From a checkpoint of a small mixture-of-experts model trained on Wikipedia.
Size: width 160, 37.8M parameters.
Below are experts of layer 4 (counted from 0) of a mixture-of-experts language model. Rows are named router (the router's row for the expert), gate (a neuron's input weights, with its number), up (a neuron's input weights, with its number), down (a neuron's output weights, with its number) and show model dimensions 0-159. Each number is 128 + 24 x the weight over its row's rms, rounded and kept within 0 to 255. Numbers have three digits each.
After each expert's rows: a language model's description of what the expert responds to. This comes from a sample of Wikipedia text that the model never trained on.

# expert 45
router:119159157119126167133145143164133107162150155145054120111098116117125089135142104129146154120116080100138140118090093137137120135127133129116148117156144103141163134109173125141138124138131108136112124122161114110096110118197127108139104132154135154108103110135127150097134123058085129115133139116165172118177129126126066117146158108115133110092115159125083137137136177146118156148153126143144109160161133137174149133128071121156115118119093177138125113113120124129133110083136160
gate4:124129129185164143145067150141129147130128130134102129102125126129132119118161133129128133128123123129128128126126132135106134124120115143132118148139130096131134137127070087065119097134190141134141129123123125091135156124176168168231126154111108115129127095135146131130135112101126147146127158119093124085127131120128129133129128100132182120129175128125127135167129165206173127166192129125117090120121130130147140129110120138081138109128127123133131152125107127155111123057122126
up4:177139126127137124079157042129153113131149129156127112168136127150126142124132126128123128131137128135125186128141131138128128133124129124194114131129131144128174128128133128146122141129073107094099133128159051125122127100126141124119137137123134128100133167122118128129123129119115078118130129143127113080083130138155100128117061126127124127137051063120202090111127138111122138123129092110110140126133131139170113130190152112124149137129132126115125132102173129129132132128132178
down4:117110130100160117119141125128125124127126095142128117156122030126130117093128158139213124127127080131127147142129073176131128129088128134120136124128132114132154057139127103142134165129104131115100151147129129139133114167119103127133132132133110139185094133119130093139128125155135127113108116126122146128129126139104128091119135146122130125130124113104147109130149252083119126102163124076123113161127131140129128127128128134125092167179130129132128129129122136157124129170129129
Description: Pieces like li, hi, ri, udi inside transliterated South Asian and other names, as in Have-li, Phi-li-ppines.

# expert 21
router:093152103107135118117102153154087128068134085063154129126129106179147104165173177154127117149126144133135098151153120114118132137157115134156113136087157151125152130128130118143163091135137113149119153079107109160123094143103125118105108142143099152137118104132131112132137138086136116120133129136137137185108122172077148151119118133128099150099126124105130137112155128170123117059151179155161127128109149104138150151123156142074110134166153102123129118127073129130142143149135127
gate1:128118114094135186129117128152152118142106130152119145127092148166118128171120148077127110140200123135130139096084134115121119124151175184126152133119184122123139130126123117138116130132129136131125106143119129134121116154128131128136125139126136046123106171155107110142127148128130130191134127129131114124131130134103131216132132123085133111126193100128113143081124128112133129129111119084114128134083117113095183126127207144136131135175124117115129133129130142119103120113126090
up1:136129125128157149119124119136122121075127116109127114153127127180082126090151254128128130125122128154130084063129132146139148116119126132128138158107133114127121133128124127136128140128127128127132131125128121139127129130128100138128131127119136127143206130125135103083131218105187059130148229127110065143136130131110131160130152128149178132127128126128165105101129121128125129129126126128128128122128125134132143128121127158128117124143133128129132158108150132130123136119129123
down1:036128114051089105128125128126103124099128055133086118126150128109134127128105131118128126137130110131094121132126129163138126119126215123158057129158135158143143125186139127119147129126111134170125142129108127129131162110150130195128127128128161139119106132075125140120173103059142158127134131123126126122064103127133112126121127104131127110128127125111165128129120107129128122128152133131166130128134142130131078127131167124103130137123141100125122081130127133125126155148129127
Description: Ordinary nouns like work, film, album, years, University, and noun endings -ity, -ency, -age, often before of.

# expert 32
router:130103157114117139106129164125091156141148122160174125141107144156164086169115120133147139106112103144129116105156133134134093110117151123085125102086150117064156152131127125145137132098130116126125111170151134114130108116095115168125137161105120098175122101139125141131118128097128083139143107119067112114125091119122080114121165090140099127168104104106171171092146128072090131113136113115108141149129107096116086114164129144124139078160117124144139118117127189126119136160102119
gate0:131124126144128138126123120123101129132080078085130128120152129129136128124130134131115176083137146108154135213130154107129128129125126135130135122124164143127115130128124148130126126120127127109128074141126111150125129102124115131124127128123106173137126126102127114137100050127078126114158088151079123137137098174124082138125123131126123173119114087190132116128160150115120020122130092108162121129126127122141127125112128127129086053185102125126128125111132113098130128127126120
up0:118127126108128140102126131127132127126120178139114129170126114134130138133145130128191056156106126134086118128134130101135129126128128134131128154121055128128150096133126105124130128150121115128128131123130160145131129161129132122104089167124129136116119140130128174129127132142190121138110123125189106090129128124127134122128128072091132126129191197099106143128120131127147143130130134218140116138127052148116146139170136135131169134109135130129123149180048129128127131138132138
down0:154104089128168147208067130110127126122165150128106107130139125159143059119127126130135169127127175050139128133134118100127119115134121127143163118126159153130137110096202166128129123145134127084126137106110133129155136109147133130049146143138128107119144099174128153123133116119125136107143125126124117128132127135127122119115116129097117126127136124169080127116132126074130100106153071111150140109063119124135131127131166148134088138116161119095109125107137160147121129119124115
Description: The letter y ending a word or name, mainly after a stem, like Germany, deputy, Sergiy, prayers, cylinders.

# expert 6
router:116096172130128101085150126119169104116091154186121107125112122117142111159103110154122147126170111120160136093137153123156153105113113128121141112134148135129085158157137150093145098121133130119164158151125107099160146155112147097122191167119119185112107153131139084143150129106154129137116150134097120153149124153173134169132107090156135094098098151109071155152135108138133152120118134153092120137153154107133144139160086140112134116102159164155138160133117137182131117134153155
gate2:134127082083131117134088041146141128123122115127149124151127137115143133142130136132156132168136087145133122123119167128147131131135229134142127144120128145092181120142129131125114120133128116124116101122124114143134086130124114080132115093148123116132127128109111160156130124127131125133130128136127116179146128147123129130135134134159128128208128122120106112137132126128107138131157121105168124135125084091128126132126139127078142014125051138123103122092133121124129138131133108
up2:115128129051146125156133133133123154187124120136131093133132121122121123126096126125123120133125070134129144119181139137127145160150134126125121089129125145091116106105118145160150227143120065113100132134130135137102133164143136129108161114154129138126142042136136143125130252112126132128124129128133128097122117071137135127117148125120123128171129133128106127128128112129132141121108154136141127130095116125132129125130139128141153127211123153137118133134134126131120129123126118
down2:130126126083205105118138102129153135130111126081090120131135163134119132126130135135141132137120122112129105105142127108133143145082154096152128129133084136127134136123135117130143130126124061129091194126052123131128119124131124110108154131091116131132132150125129037129129150122139116123137192132129129128096117174143217149134126087148115153156106100098143186123123150119123154134152094123130110121171125107151127138123090151130122127128113128154111097123143129106130136106120099
Description: Standalone space tokens, mostly in empty table cells after a pipe and between words in running prose, plus a few capitalized word-starts.

# expert 7
router:138100132065126150112104165099119084115102143178135134133146118129095114148122099131131132135125122138138121188133126158127112132113118130145155112129109138091087134129128123093117159125134128105136142154147137143125105105145143137132141101131173109164117119100151098137117117118076125183161113117111124067145086126124151147088129143114154127169153099119163099106142093151107114098155094087129152153132077175155121154102113147136079112125117152120124197089122121142134140150126173
gate1:133141121127126125136149142138076141143133123123132173122108135138151059115086127133134128119143071137126165103128109196117144129128126154129128127111118125163127128111123151106150102076098128115132103119119117129126171120128131133079194155133110135152126132132122107127128120126119138128127122115111137121125127153086129127122165191140116124158077136130124151105096128124143064118131144117139127152127131137190128121137128128111024163126154129126086170153136124129131138143196133
up1:123093127123111130153126125145134135139149129098147095131160130127128174129121130130105154127115128066125137182137161081147129122136123116150077128125129140067126137182130111162129132137122105203126130145164094197156161141129115114119098113127127115145128150125111121147129131117138133107111086135086095125111127143146138129130129130137141109114133113092113131172121128126124103126066112127142131116142135118119123198129131142127191092180122128130133126114131129117123130132025126
down1:185147134108180141146132134117137107112127124124128102112158119126145131128165125131141110125176140113132129143120104120129097125158129140123129193156132109135191126125169136142137134052118130140138124114124068142119138123129127119180111189133148127128129129128110135126121117118131097133128157122147142133122130136205147128110109115132113126135127151126200125087108153138104168123125126128121135118129107127124150090091129081128128128116143136124129207099127105128114133034114149
Description: Second word pieces right after a short start, mostly or and ar, as in .org, apportioning, variety, turbines, Guitar.

# expert 58
router:122088137092116119138163139156135112100092141188063120089143142090109108098112145135152118135078115173113157175114149148140107137145116130134121118125102114099136140098100139139142099167123110132124139137159141127161122138140144142122146137089115099107168107127123117129081140112130100152107116076164137118142092118137155104156111061109171138134109121135104074136128120121147137109097095096142126178128152124160135123095176114132157150150160138126121116168072130119136128150125115
gate1:129134131128141185097114114133101123127127106153128114128129123090128128134114127097198131161163112128128138223128185126098116128150123128126104138074124128132138128110135128183130090148151135169136121118173132186094127115145133122139129139127130195131126129096129137128127127107120050167131133176129128092115112212131126159129069126118133115107133118129126123106126127127153136130133162129129085128118157133144152171123130124140127128131110128129086131101128125126133136128094131
up1:127137141089130113129121127134112179120134086137127128123126137129128136133128127128129116140148111239127127129124138118129123128128150126125117127047153130119130134128128152141127129145164129116125129122129129133120112125128132128128074120223121129135047126101125213114127136113127126145128133160128114116091138128137125124147121122114163098126135020150129122128149130124146136128146143119136125135112128131171129126127125099202128148128123117129116079149128122113165133128138129
down1:171136126063197122125132143118109117129127139128141090130131068132110134151125129231128131128141116079143127136116102119129123130141121048099129116143127128126127132140155125097131132150180084113141131122151128165062109134132126150082147096128130125111130099102127132131154136093128138130133117133105131086118135171126126129102144104128169170123126126163145112125129077088117129171135125112135141137060120129129129129128100129135131132107121108143137128129129124165131183138151130
Description: Short consonant or vowel pieces inside common words, especially gh in tau-gh-t and hi-gh, plus c, ar, p, d, f.

# expert 62
router:141088171148104164123134132120139135108104100152130148105090119114145115110098118129096124103136147134149125092104137104144154116145098118129080143106122133144117176121122138122087126132116103123130155088160087100154078167090157116132150099140155138152160157196142093131137130113151072131088149129128088104167095117113098153174123084121117128163140121135139072155102124117115118104099143127103103109136142119125116135146106111135136114107154113122145162147167171102152094166102126
gate1:126128106129094142189090146128158134129077163130155128122126128131117126130131151129128074100157193123128126127108126153128143123132143166122129092111129164113139149126161102147122129124111030115131128106107131091130128127104121128130178131120140138138131131124159163130127126128175165127127088131124094128137146213121128129100126178129163127111115116098144133167130120143120107136101174152128106118125133157135128122137128172112126128188126124070139186124173132128129113129116123
up1:075127123108118132130077123117132134165086126127194113116095128128128135131127165160126129108134129146127146124102137161123128125137131127132119050068126203129131138127124095129150128120146085155144128130126122133133133133129127124130126126129181121130128128116107185127118111129134135127117112163128122144123123142126087122131118180134127093142112128126134132110128048128114107121137136139129145115072131131135116131130069122118136130127067192128130072103127098105162126103068088
down1:132099160130193120176129139152154124130135184216112126127090130103143129130125132164142128133123118127123099101130131127152100129111102123128115120131133131139152133140161136074135123132109129048158128129107129131131116081120136095126150145134182121123134115149130121099108097130151118130134131136135127128173192141130179132125124141148144105169124216108143125131126135130165129130129127128177127133128099121127153070119085128115126098134127175129094081137128128119120126151129112
Description: Short pieces re, le, x, ex, de, mostly word-internal or after capitals, especially There and there, plus adolescent and Fixtures.

# expert 53
router:150151117149133178118108146144119124140126125135152137133112098126046113181146130103140128115121167136138150148119132119130129133166129138142118116134109098121188125144083146099134138153131120103159131094105131107073164096172147135135108098105136129110121118119111109094115127138081111129141183126149099105154136131079103153089140160107119115090146153138175132103150101129192142108110111134132139125126074175115098136095124137110123069132127116147151170109166137116144129128140136
gate1:133132140131130132151140125132139117123129104130134190094130131131149127107200124205113154126128111159129127129121125113115137117130127130123142143129188066128117125130137126060112125103128058144128132067127110072154121142139133117187162144127127143123151149130132135130127145135104129127128128140130126131132128049130117129137129128195058119138138129177140134101116196137089150104130160113124136128132143124128083158137130128122131089122128128128124143119133134136121106144093147
up1:147124129129139131175108116101123115173094127082138127130127125128127125147128135028145124137122172095149077175128170061113156106124111132130121154129138184106143151147129124109130147135151182125130085141126127134115133121116120176126069117108103108138095126126137131148133063145126137095126122134128130130128124172131146129170128127119130129177131110122128076123124131126103124188060119140132128153123129119105128124117154126140106131126180127126081132135142139107136108127107140
down1:128134151154155115128126153128164126129133096126099168090114190081110130099146109120142086112126130131146128130126136128019127129111159113124162128137126129173128112132128135137105127110156148113139129126178129134122131130123105131173132146129148081126149121132208122095126127164093116124114134125166130123136129119179122098103216126143152159147126124110134136112129138129091118121118111129099130072129114127089125106100128131110132148134106127170189150140162128127128133119121127
Description: Pieces like an, ur, in, en, un inside names and words after a capital, as in Danish, Europe, coins, Franco.

# expert 29
router:104154127132090135115098169106087154122094170113124130133129114114136125100142122137121126129148149153116144097060141093122175126144130119086150131141097127160122158120133119148166083133148135131117145078114080177140168115101143118116107117148132172104120122179088068094144112129121116135135125151083148102103123107096110135152083144124140172102127128134103155096152109169088131121124110120129163137150139127116188117113136115128124129144073145133142090128143116160130089114116134
gate2:108128153153110131128106148158128099131113126120133144108113127123096120152126118128108133128138121136027142134128132199131128159127127146127151116128123112124135102077187141171110127109109124127120131083123132177077125127129039158120178127090197106085153127131119121183125132125125142107128145124097128148149103130127127187101150126127124133124121127132148125090123113128125122126126127129133130107122120133108140103139135128134184109122143128085111116154128191167132102133130135
up2:126126143084094135134128140137140127113120130223115107132138131127131129124137130131140115106127126135157128140178146133131128105126123128160125129117129169134125126099142121127081128129130167115133125129105182095153081125141128116083130129207110072129128120060131133124151124113131194133131155125132174128098139130131126050095107102126138120105132129129139130169127083119127133144129148135128110128134124126129133127115128089141120193126121102129223134102109125133129130115143129
down2:148103128125124059130117181118143128144096123126109132122135144131138105201126129139128120127133084131124099087125092106138098108108129110085134130129098129113189138126127123157127050112115130092128087155130133188078132142128200108130110138130117124124133129129150127124130128110131119135129188092125131118191110128162115142089128117119163149133144122125128137089128127164121113116136117149132196127126132172121123151092102119124120129128129149133120147201147113122127128129128129
Description: Middle pieces of words after a short opening, such as c-ut, ad-vent-ures, Per-form-ance, appro-x-imation, plus ma and not.

# expert 39
router:090140082119115136148136093160110129120133118098156107139113111117121148119137123126095156094099145134123112151125119124144145116114170140173158110110127073136134140169116141140157145140062141107112137145154108080158117125153116117135066095149159156129142133110145174113089179154158135124111097163139100094136134106094124110147151162103114149121091134096109123144112114129139140074134132095129150067132125132127091125113083114125161095124099147115139100139112096158123130099079117
gate0:145133138075114133153115128068127142123109123127130128128125158133074128130097142150128124078143120127126128161128134132119124135126122128131137123130134148130127136128125118122131121128127122129125127193134121123126142151098125113125120129127128121153112140143098129043132136136105125124111127210134117089128147130090178135080132129136104187110128129116142068069135129139126068116127162117129112123202120126127121129082128128131124096128036131143128159139141127145090096147083114
up0:119131118130128128103128188186120057139174053124128153148154110079106126127130108126124135143124118151138130122128128153102135137191093108127127156129085122117127135130149147106129137126129128187171128113111120127098145128129127125132137107125091163115127099129130138242117127130134083125120129130118126130127118128126133124129126123127136046130132129134094135138095149129202141125139130129141139126085093130125139128184138130130134156136138128128142128126130122175127134130128163
down0:101069190148157159113117124127130162128131101139126218143142131129127175127075129138108123139129125138123137135159139148128110124146123135127130128126126126124128096095177128130096088165127153118128147109128117219128126131102125106135121133129136128126142132120207116129100143133126113125134128129132127130221130134129132162147083106109152186130135120123140159125124138123106128126160111124125155125131139130129132200093114142098130135134165093128126117110155128126107128126169143
Description: Country, nationality and common first-name words, such as American, States, John, William, England, often in biographies.

# expert 51
router:082096166161166126127135130135077166123095150153154115140111135150085159160147151120128134103153094136128133113132145090111136152158132112166138099097120090105082095120084135136143135112136109128130114130113116179104125091145112122132107132140171100131125115151123181158082124094123134141096104118140158161154074099119144115128103097110132163138131112139090117143133123158096153172083106116096142131147114126159187097139132118136122098081122167126146131142141111130106121090125136
gate0:096121140124136115139121126054134148129145125105174106128128149102105131125131152113136129128129120105152136132093129085098128095107133153130110175104059148128036102144128139124134157151119143124129121177122158137177087106154137137123097134142125138132100163124135130146130130128139125118128127134124100165107090130140109124128088156151099134124129099172163119167133109066128132136130121129142131107084088121121134135110136098103137232092127133128126127114155120127142128125140147
up0:151130151117073098129131132136118114143126127134120141121190138186116128127087152126127132126069131119137095176127132137181111156048133128116172125158119137081128087134089112123144117153109146133135133202116112114116126147152129110132072132096121153129129056128146181020094128123133150107137085119142147130131133134132136137127135108154125121133137130146122128134115128089133147129126146152109125160130127130103140111088123129130122119167133127135124131124109131127137130119131125
down0:119134127115124134119124122141160128129128169112118131081158185123160141112126128127107128128143129163130129132186127134116144129183113098097138089148131113129121122116212129128154117128146148161129154075121145133126116115076121150123135127137131039187131127126125113120118154127145128128170131113109112064136117130129128136119138069163129129128124128183146137111135130181129098132068123127133115127117128133139121123102159124123128135182106134073150134133130172124116131157159097
Description: Single letters and short pieces mid-word, mostly t, also at, h, k, in names and words like Rait-t, Indus-t-ry.

# expert 8
router:117134116097117108149110129131165095097114086125148157124161139108126144082153120109124117118083151132115121141137132138146143109108147140114145132120121113085084131158115154115168173127114144139135147096090138114145130135158116161126116116129169185096157164125116127063125148109151162143173139122100127150103116084139138143075116163114101181143171090147137113127146101138138117101120112149160137144083105116165123128160131159097100096114124130141154150139102165105130151098160178
gate1:127144106128093116165130126144165170128127144160124120129137142120128027120129125069133131098095122128148135113129121161136079136107114133099129130116126101181120131098129129103138153128131129114108180109025096128109181117123129090127138112122141140140055116129136132120131128126126127105133158162125129124124134117129134128143125130152124168158176110142129129130128124130106117146164130130127136133130127169131127131151052125133064127147128121126161134082135130161098128126147128
up1:129255098134112101141127124127116131123125128129127127134127103125126095129130127129119127092128123130140139130105118150147150142071161144115187128155128117172110132114119127121133122137119130128133114099128088131126194122159128129133125128122126128132114109152135146077118121123107150109125138149122129087052129128133128120129132111152132129170130109117127164147064108128128129189128134128102133136163124128150130150129125130127108128136129128122147083144119123130113156128091127
down1:084115127156199135128125129111143153138127128125119124135129186136132127125106135129120130077126153104163111105143127145177131110152126132111129127128189129144077127140167127104118109096131123131135178109126133130130154135130130120129135136149161127117125072111132146131156169126097142140163128127129128129111135076141172095114140092095101081132183091131117165108078120135083125138151117097135117131119122130139059129131108132130150126128121087163213101134152145167129129119136127
Description: Short common English verbs and nouns, often word-initial stems taking suffixes, such as out, show, back, kill, board, self.

# expert 63
router:135136117139140128135157131135133122148093147137086075132149148097144149082132146143132125134108163100134163119122138133131155142183146126108129120129138120137112120144141129164118091181148133148132099125077100085155122098100127136090138121172134104117167172109144111121185132154160122080134116114157148132063102168147157137098143145098122171132098152157094157141071147130126122151143152133173139156121136116127112153138140134131166139113113154113156107102100152115121120189121104
gate0:125127117151127167128053056118137238127122096128128145157130124052130109075097126108126119156158126134131117142129133136126125141130130141150131154124094129146127103125111122129107125128116151135128207124133119129112141129128136129166127102128139147129122135139153134128127134157135119127126132125090132124193073127136128111116136103162139148122130193102160111148128126130127128129126129066129129107128128154133216137134128095130132099144123105128126106116132132113131120122111110
up0:140125151144125101151110128140120150120128125125128196129131055129133120152121126061128125130131128119128129127130128110130146126130137130126128135128128146135128113096136128096127129045128126120124159154135131148123129127107172189133134156131133105096127101131117127129126124127125127134129126130119128138128122127108126189147020146113117123122131102128148104126130122128065130117129118078127093124019138122128127128159060127119133128142129136122126128127130132115210128130127125
down0:123125127181126097126138127132122178125166141140044126127128181138127098130158126131132129124128123076127128127135098128131167126136033112142177138135126079125138129152142127143128141129122128131128129141127122129124079130144130186200136131134117128130228149136127134124130137099130126129127130127131148129086128112112124121127137163134147132141104156128141161103128118136081131128115090162177166128123121118130131165157110133113128098095172160144129169132139126121128142117116103
Description: Word pieces containing p, such as p, op, up, app, ep, mid-word as in Archbish-op, path-op-hysiologic, Prathe-ep.

# expert 44
router:147118144139117116127125118128149102136147132141140094164147113105135158121152127134176131127123118140122181160058104156133121108163150115118112174127126152156135158144171146187133104135114151133147096123153120120145097161105124119102113146146077097109104163159108154167125125147169173110102097092138141104111091083132127133150109133097115088090146118121087059104144110141111158154093111119103156130127167148125126120141136124121120146138099126136138172112146102166142143104106097
gate0:126129154115106125076087123073096123126138150128163124152164110111114127128198156134170117156132114111116132157109065134104104126147134113135130164118113137130133075129159094138154129133110123178132159135106159167124132133138124137129134133129098138119159110125119127113107134090128118149135132149159141114125138064103086127117142135117125144158125134119133117092127129143122127127129101143131127148132094131137129130114116123112157164172024127114132211089180125142115123126143128
up0:141124132140128135152199111169127081139113121126053128124136135190123129128111127119128206126145136167152113135142139134136143181122129125130131128155133127106056188104109160125130133143179129143101122127123116072128129116106139133152111112127139126162122090130173145135141151126160118111131124135131122129173119161122181128126116115136145144126120126127108111171127151122133201151132155127160128112127132175142123124129132127138100098102168116108142107125124138180138157161144126
down0:078181104115175142134118123124131087093157135066128126131208140102126116137121131109133128126128158099128129127167130129101117115135123127081117146118121114129113126202119121091082147126150132193128134118135132134129131151045113141119122133130129145123145156129094123130205145130127121124124114082116068105052121139117147132122109094112121110128093114097147093123124122124132102128144125133128138141125127125125081129124135145126106145125124122149143101098101135125124126172137129
Description: LaTeX and formula markup such as _{, ^{, {, $, minus and plus signs, plus dashes and odd bytes in foreign scripts.

# expert 56
router:122181145093141112111113173131125165141139135131107089106102118171142139115120163118116157174157116108124142111113121118134128109141152132112119105110099126153157163152131124139136100091113137136121139137160135117111134140128116151108133138157153139083113124099116138086151161134104182140167182143104084116157135187091130121132123149100089139128119151122142105139082105179122122129151129157116136051085124141126146103161086153159156132122129148118109178099147105151132109111098103
gate0:138174128128166125144154140137075099130127129151125136138116105127129132127153101123153127128163124146135106153130144108126141153164132151114134114124126129116129132125110117204132091095121143192122126131079097134118130139109102128121160127130112134099108121144115095135145115098121152149141143128127077143127130134150118163101125106107028150142129128133096063129137126123073128147129089116067035129119132124128139127126129147108146144128138106052130137152130132134114124129112129
up0:135115158194123157146132131116121131159112070159120153172132153132159128034126085167122140123109140122105156145132128148133143130155113202117151113123126139175142127122117123146136123129086147210119135122097066128139118129125125134134112171129133167121130126109149130135137121138129144140134128170125113124120129149126135170103089129140115112134128167110095121083120130146107140128111139081107067124125176148124149116129129167121151105127140129093141125118125139128131129174100125
down0:169110132064127159151128093155135171134122144128151123146125066132125149147125091129132124123122075125157131130149206129129150110124122126137116139097156110128131082128129186121146143122113089091134141068131134132145140116121130135131073132123111141250134180160140117127128129134141161115120138127113150079095135121134146118130129111131152128126164090131163117076128147100145161126142121136122124128122128129150110114123126103127125134109135088128128123124138163099133107129137130
Description: The piece el and similar l-pieces inside names and words, such as Hapoel, Evangelical, Arcángel, yourselves, Berlin.

# expert 11
router:088114126129126117149082145129097068141105101145122164140167122084143121126123165129129101124139098159137149111126163171123149167114131118122145106112131122153105137135135133107164110144125126112146141139159133155127135091130139137108097097155169122123150141124167166131065134168131149129103120156063081103168142094161132131108082149104127169147117135164074101167121158113152132116099098132128128139145095144104130158145125127143071076123114115134169121137124113151108136135150125
gate0:111118127179142144080130127125087075131118125131167201128127133214127151126135116122103102122160128124125139128129146107094135159128131128154129125069123131133079101123105133145124120121092128127133129115129128136177132115110125134129172097130136131132136082127127134151124062132108135125125126105146136193131040099131127139123116126129121128137142119144130136128150168120185124129124105100132084129148132132084141125129110143207128128123134134106163128118135079123135108139127129
up0:140182132141116122079130156127124136116128128131127141131154130142125126128123129135129077127152124150108126135145170117087128186125154106126125115102131153100091052092103130137129126069130114096109127123127122161135196136133124139128155134125122126125128130116130129126130132134096139146125126121126129129130129080126172179124124122133107102131128127152131126121137129132168074139055120106103128126125068127116148094141150130244126120134180133130118104127128114137128097150128085
down0:127127147156128089098127131096117120167101124148135128129128117129146097142129123130095080114133131132131085149105171128128146125126113119128136135146161127132130127130128131103124128127119126126127255123126147157142106112117108133138114148059202119129127128128132202129123195134132129133130128125123185144173106129128134145123121120121126128143130128128060147154145133128139147147102106085129122131125072107150144162155133131153162122121180113157158129166127129140136129128128137
Description: Letter pieces and capitals starting or continuing words, like T, At, port, int, plus accented and non-Latin bytes in foreign-script text.

# expert 41
router:156128161160114151144131144173076125156114122148126113129136135158126079155152140113108130108133150131153134192110076130131154124121135119129138125158155100114131107111110132143126141126166159154116150133135114081129109154143151114135124148143125099124096105138130142176136169167136124146100124117126131107125084111139160126077116094147150104137125138156091093098129126121135172165140127126094141145149110148153096122117211109097115078116131160125153124101153092169127128141157068
gate0:024129098162124122174125119123128133121118124116132136122150164124130146094132143121129127120111060127135128126150129141119129147135121139128114119143126142119114128120127119125141144123130128128126081131164146143085134141126129140146142130104130126160132128147130148183114057054129080131125128122113165116130134119152125121140175125118130141157123165136128131135110113130184108124123128123147021098128096125151119118179132117137120114134119125134128141103164126127047132134129084
up0:128123125151125157125128130124128178126127128129128154114109131121147124126123127127126125119155148125128215210126140151137148138178128139130114129128127129131126145109132118125105131131131132141032141154127049144129174152122143127147120128139127133126125078127130120135108104127129128124049133130123129117146066134128134135128116140126123127118142119146138107125109122120134130131156124106128100122122197126129098174153127113125024133132146181126127076128159116118128128126130126
down0:128081147154136190091124122120149138119093091144138128130156126132077133120128106109195111131128124127118178081132119119118169119128167213130118120144085132082164138164077100127070126156147133123123134073149123122181099122136128124144114125116091089136126128150115110130102111108106150145133157074127120146134123120134134135132125146117148141134123116138195096131122136071154117107166146126093126134119128134139122137125111135122128144139115067130128119137126121096129132140136127
Description: Hyphens in compounds like Season-by-season, side-scrolling, anti-Corn, plus en dashes, slashes, underscores, plus/minus signs and spaces in formulas and units.

# expert 26
router:142137140125132109125116046146114161120136158138152144130110156120137127155167180139117138127117095169124129111153099109125051149143093123139137152124128116129120089053131131149078101117124123136140145131143078094110101165135115139157107156143135101132079149101110147108145144139124116111109141107182106156119109114102126135126115115106124120111088111114147140113116131108102121067173150127134125139147150113137186135126136134129143173109165121134096101165111151173145132119137116
gate1:137138164153152128080123088138130130117130125096111119118127136125124114128119125173138107165137130185093125131125138134124120129102046129128124112085123115130141123139131104137122120135155094127131125126114150183127116112128134182096121126101128129147127104129043127123091126156147139116092138121113131128136129199081117142162093098121169121144152058127163127108137175118089141127127133132131119132101123157126116128069146198150127141131116103126124127136153135140122083165126133
up1:116130131137153119149156181120127138180186131106129131134133111130119070073127131076125117117130096127145145119245127145106122162132134112120125127138173124145173128100168141115103118134121138146138105128119087129119112160122133128116163119144148117117132115147141137176126131079129113129121129139129164172123126127128136121127031126152123082138124170127127125125145139159126114126112131133090124091128144123131136130146146096140170123129141186106133120147129126127109165138117121
down1:113122173109142161072133121124146127164127116111150133128133125100027143118091129128130127129106094122128135128141122130168092127128124127144129146115128128136190129150125107081094122118116133086097149125161129129121147129135097107126146131158140071131079137117172130127124090127133129134150169108232182128125142127128117120110136145155138123122122153135099131127128133147127113114128141138130133131130124131156098126157173141139186159121141122106132148135158198127125104135101119
Description: Final syllable pieces of words and place names, such as ce, age, ary, ate, ttle, shire, ford, ville, as in Alsace, contemporary, coordinates.

# expert 15
router:121167094117116138125098080170147099128137113104068111137113168116119172072151165125106143150127106107119139101054135105123111129129108130143134149128153139132158089130118122161076132135162113118160139097105133137141156147173128102131161103124106137122105115104155157144133110152149151166118108094164140137128117098128157159126135108107186157155106072121116090156096122127110149157133136141192146114145133124122117140135104133131123095166130111127125094114087119101112141138110134
gate1:135157109131133126162130136136127121129088118129125133143128140129104150188126144122124127127131130158128127173094155129111118136121126122125148079113116127150127128125131125198131144130133080129124110132130121126127110142145127054099134123079149128128135128129158119128093115082076135146114118131123137131113128129128081158129118128060083132127127111074124117203133149123104111123129152163185124186128120111229087128110117111109154125121128127130148166150106131092130108126132117
up1:125067159148126137131128134128137134137143188120075115121129123128125125120176126139126154128110101118144177124162108129145117143119115148128118125120148088122126121126120127131128120122125126180133154130128127108097130109077129150128141127124137138105144128130100170128168058143151126107127180112133104080184127127116149124129194125137200099130143179148125119148087123138161172132128122143099133084078202130124138122131116148132069126158129128133127137131160132122111136126090132
down1:127119134130127215124132132079132020152133133132110129129126136149134098127088132166138138101123118115136129127146128129130128121127126140086126156135128079109125126125074142127098126168128101084144114138100169151142081129129131129075093125147121166140136162117122138128141142127153132142130131135110093128154122129117129127116137112127127121127144185126128128104155114210151121097128085130080158132109132129103127134124112068129130075129153121131118127137130104153111126166099160
Description: Opening piece of a word right after the, a or to, such as cl(ass), per(spective), comp, New, V.

# expert 43
router:141132075102100111157168103153127117128091142100090160105145149088091123092126153107120113148142170132096099115158074106128087129104152139158138116148125127157126163144147135113108118142087131145135134148078069131160118119128141131134093109101122162092104110152129131109151076188144125106139124107170108129123122124117129129156138158137140126130127127124109136126111134149104134104096149142194135083100113103155099134145126134166116123165161189135147096121099152117137141132127147
gate1:164208128137135133124133128124111129109120106128163115115140128094136128132129129097119135128134094145128149093111136075120138181141143091146084122129125121140109133133129123123186127133114129132136117122159134124111137123117126141127108126141125109167075073103168128193128120116130155134119133150092139092089137126104103112088128106053118136139138133114135128165066113116131094106099136130128146099173130163134133128192160121132162125128119130131120111161127131140053114147174126
up1:143129146136139076118127136094128132122122070123164116085131120094123128151126130145147129105149125124138127115131129120152129112125127126126136151140134105125122141135083118128135116125125133130129097124209142128138126099042125083109095129132112116169129124124155044142093127136127122135115127127081129101093159117151204128151100093065114124128131130146127213130128102125152127154125130129127145166126119142144130125124147125097127124136128147158115152175120092100151115139173145
down1:128086142120128121135163136100149109141162152118128097133128124144124152062112131141098129174084136132120138128129126120084146118134117130150118131121134127208137124126198138091089139142092130149135085186178074145130102128132083128104152127163109089154092134199128158180118119116133124128109144132117129128147131144081129127130125097139127111113129136126127145125091109128132131129094128159099204158127101127127118126129148109130142144132126131120142123141136130126097126193128137
Description: Whole-word stems of common verbs and nouns taking suffixes, such as award(ed), represent(ed), win, first, made, passed.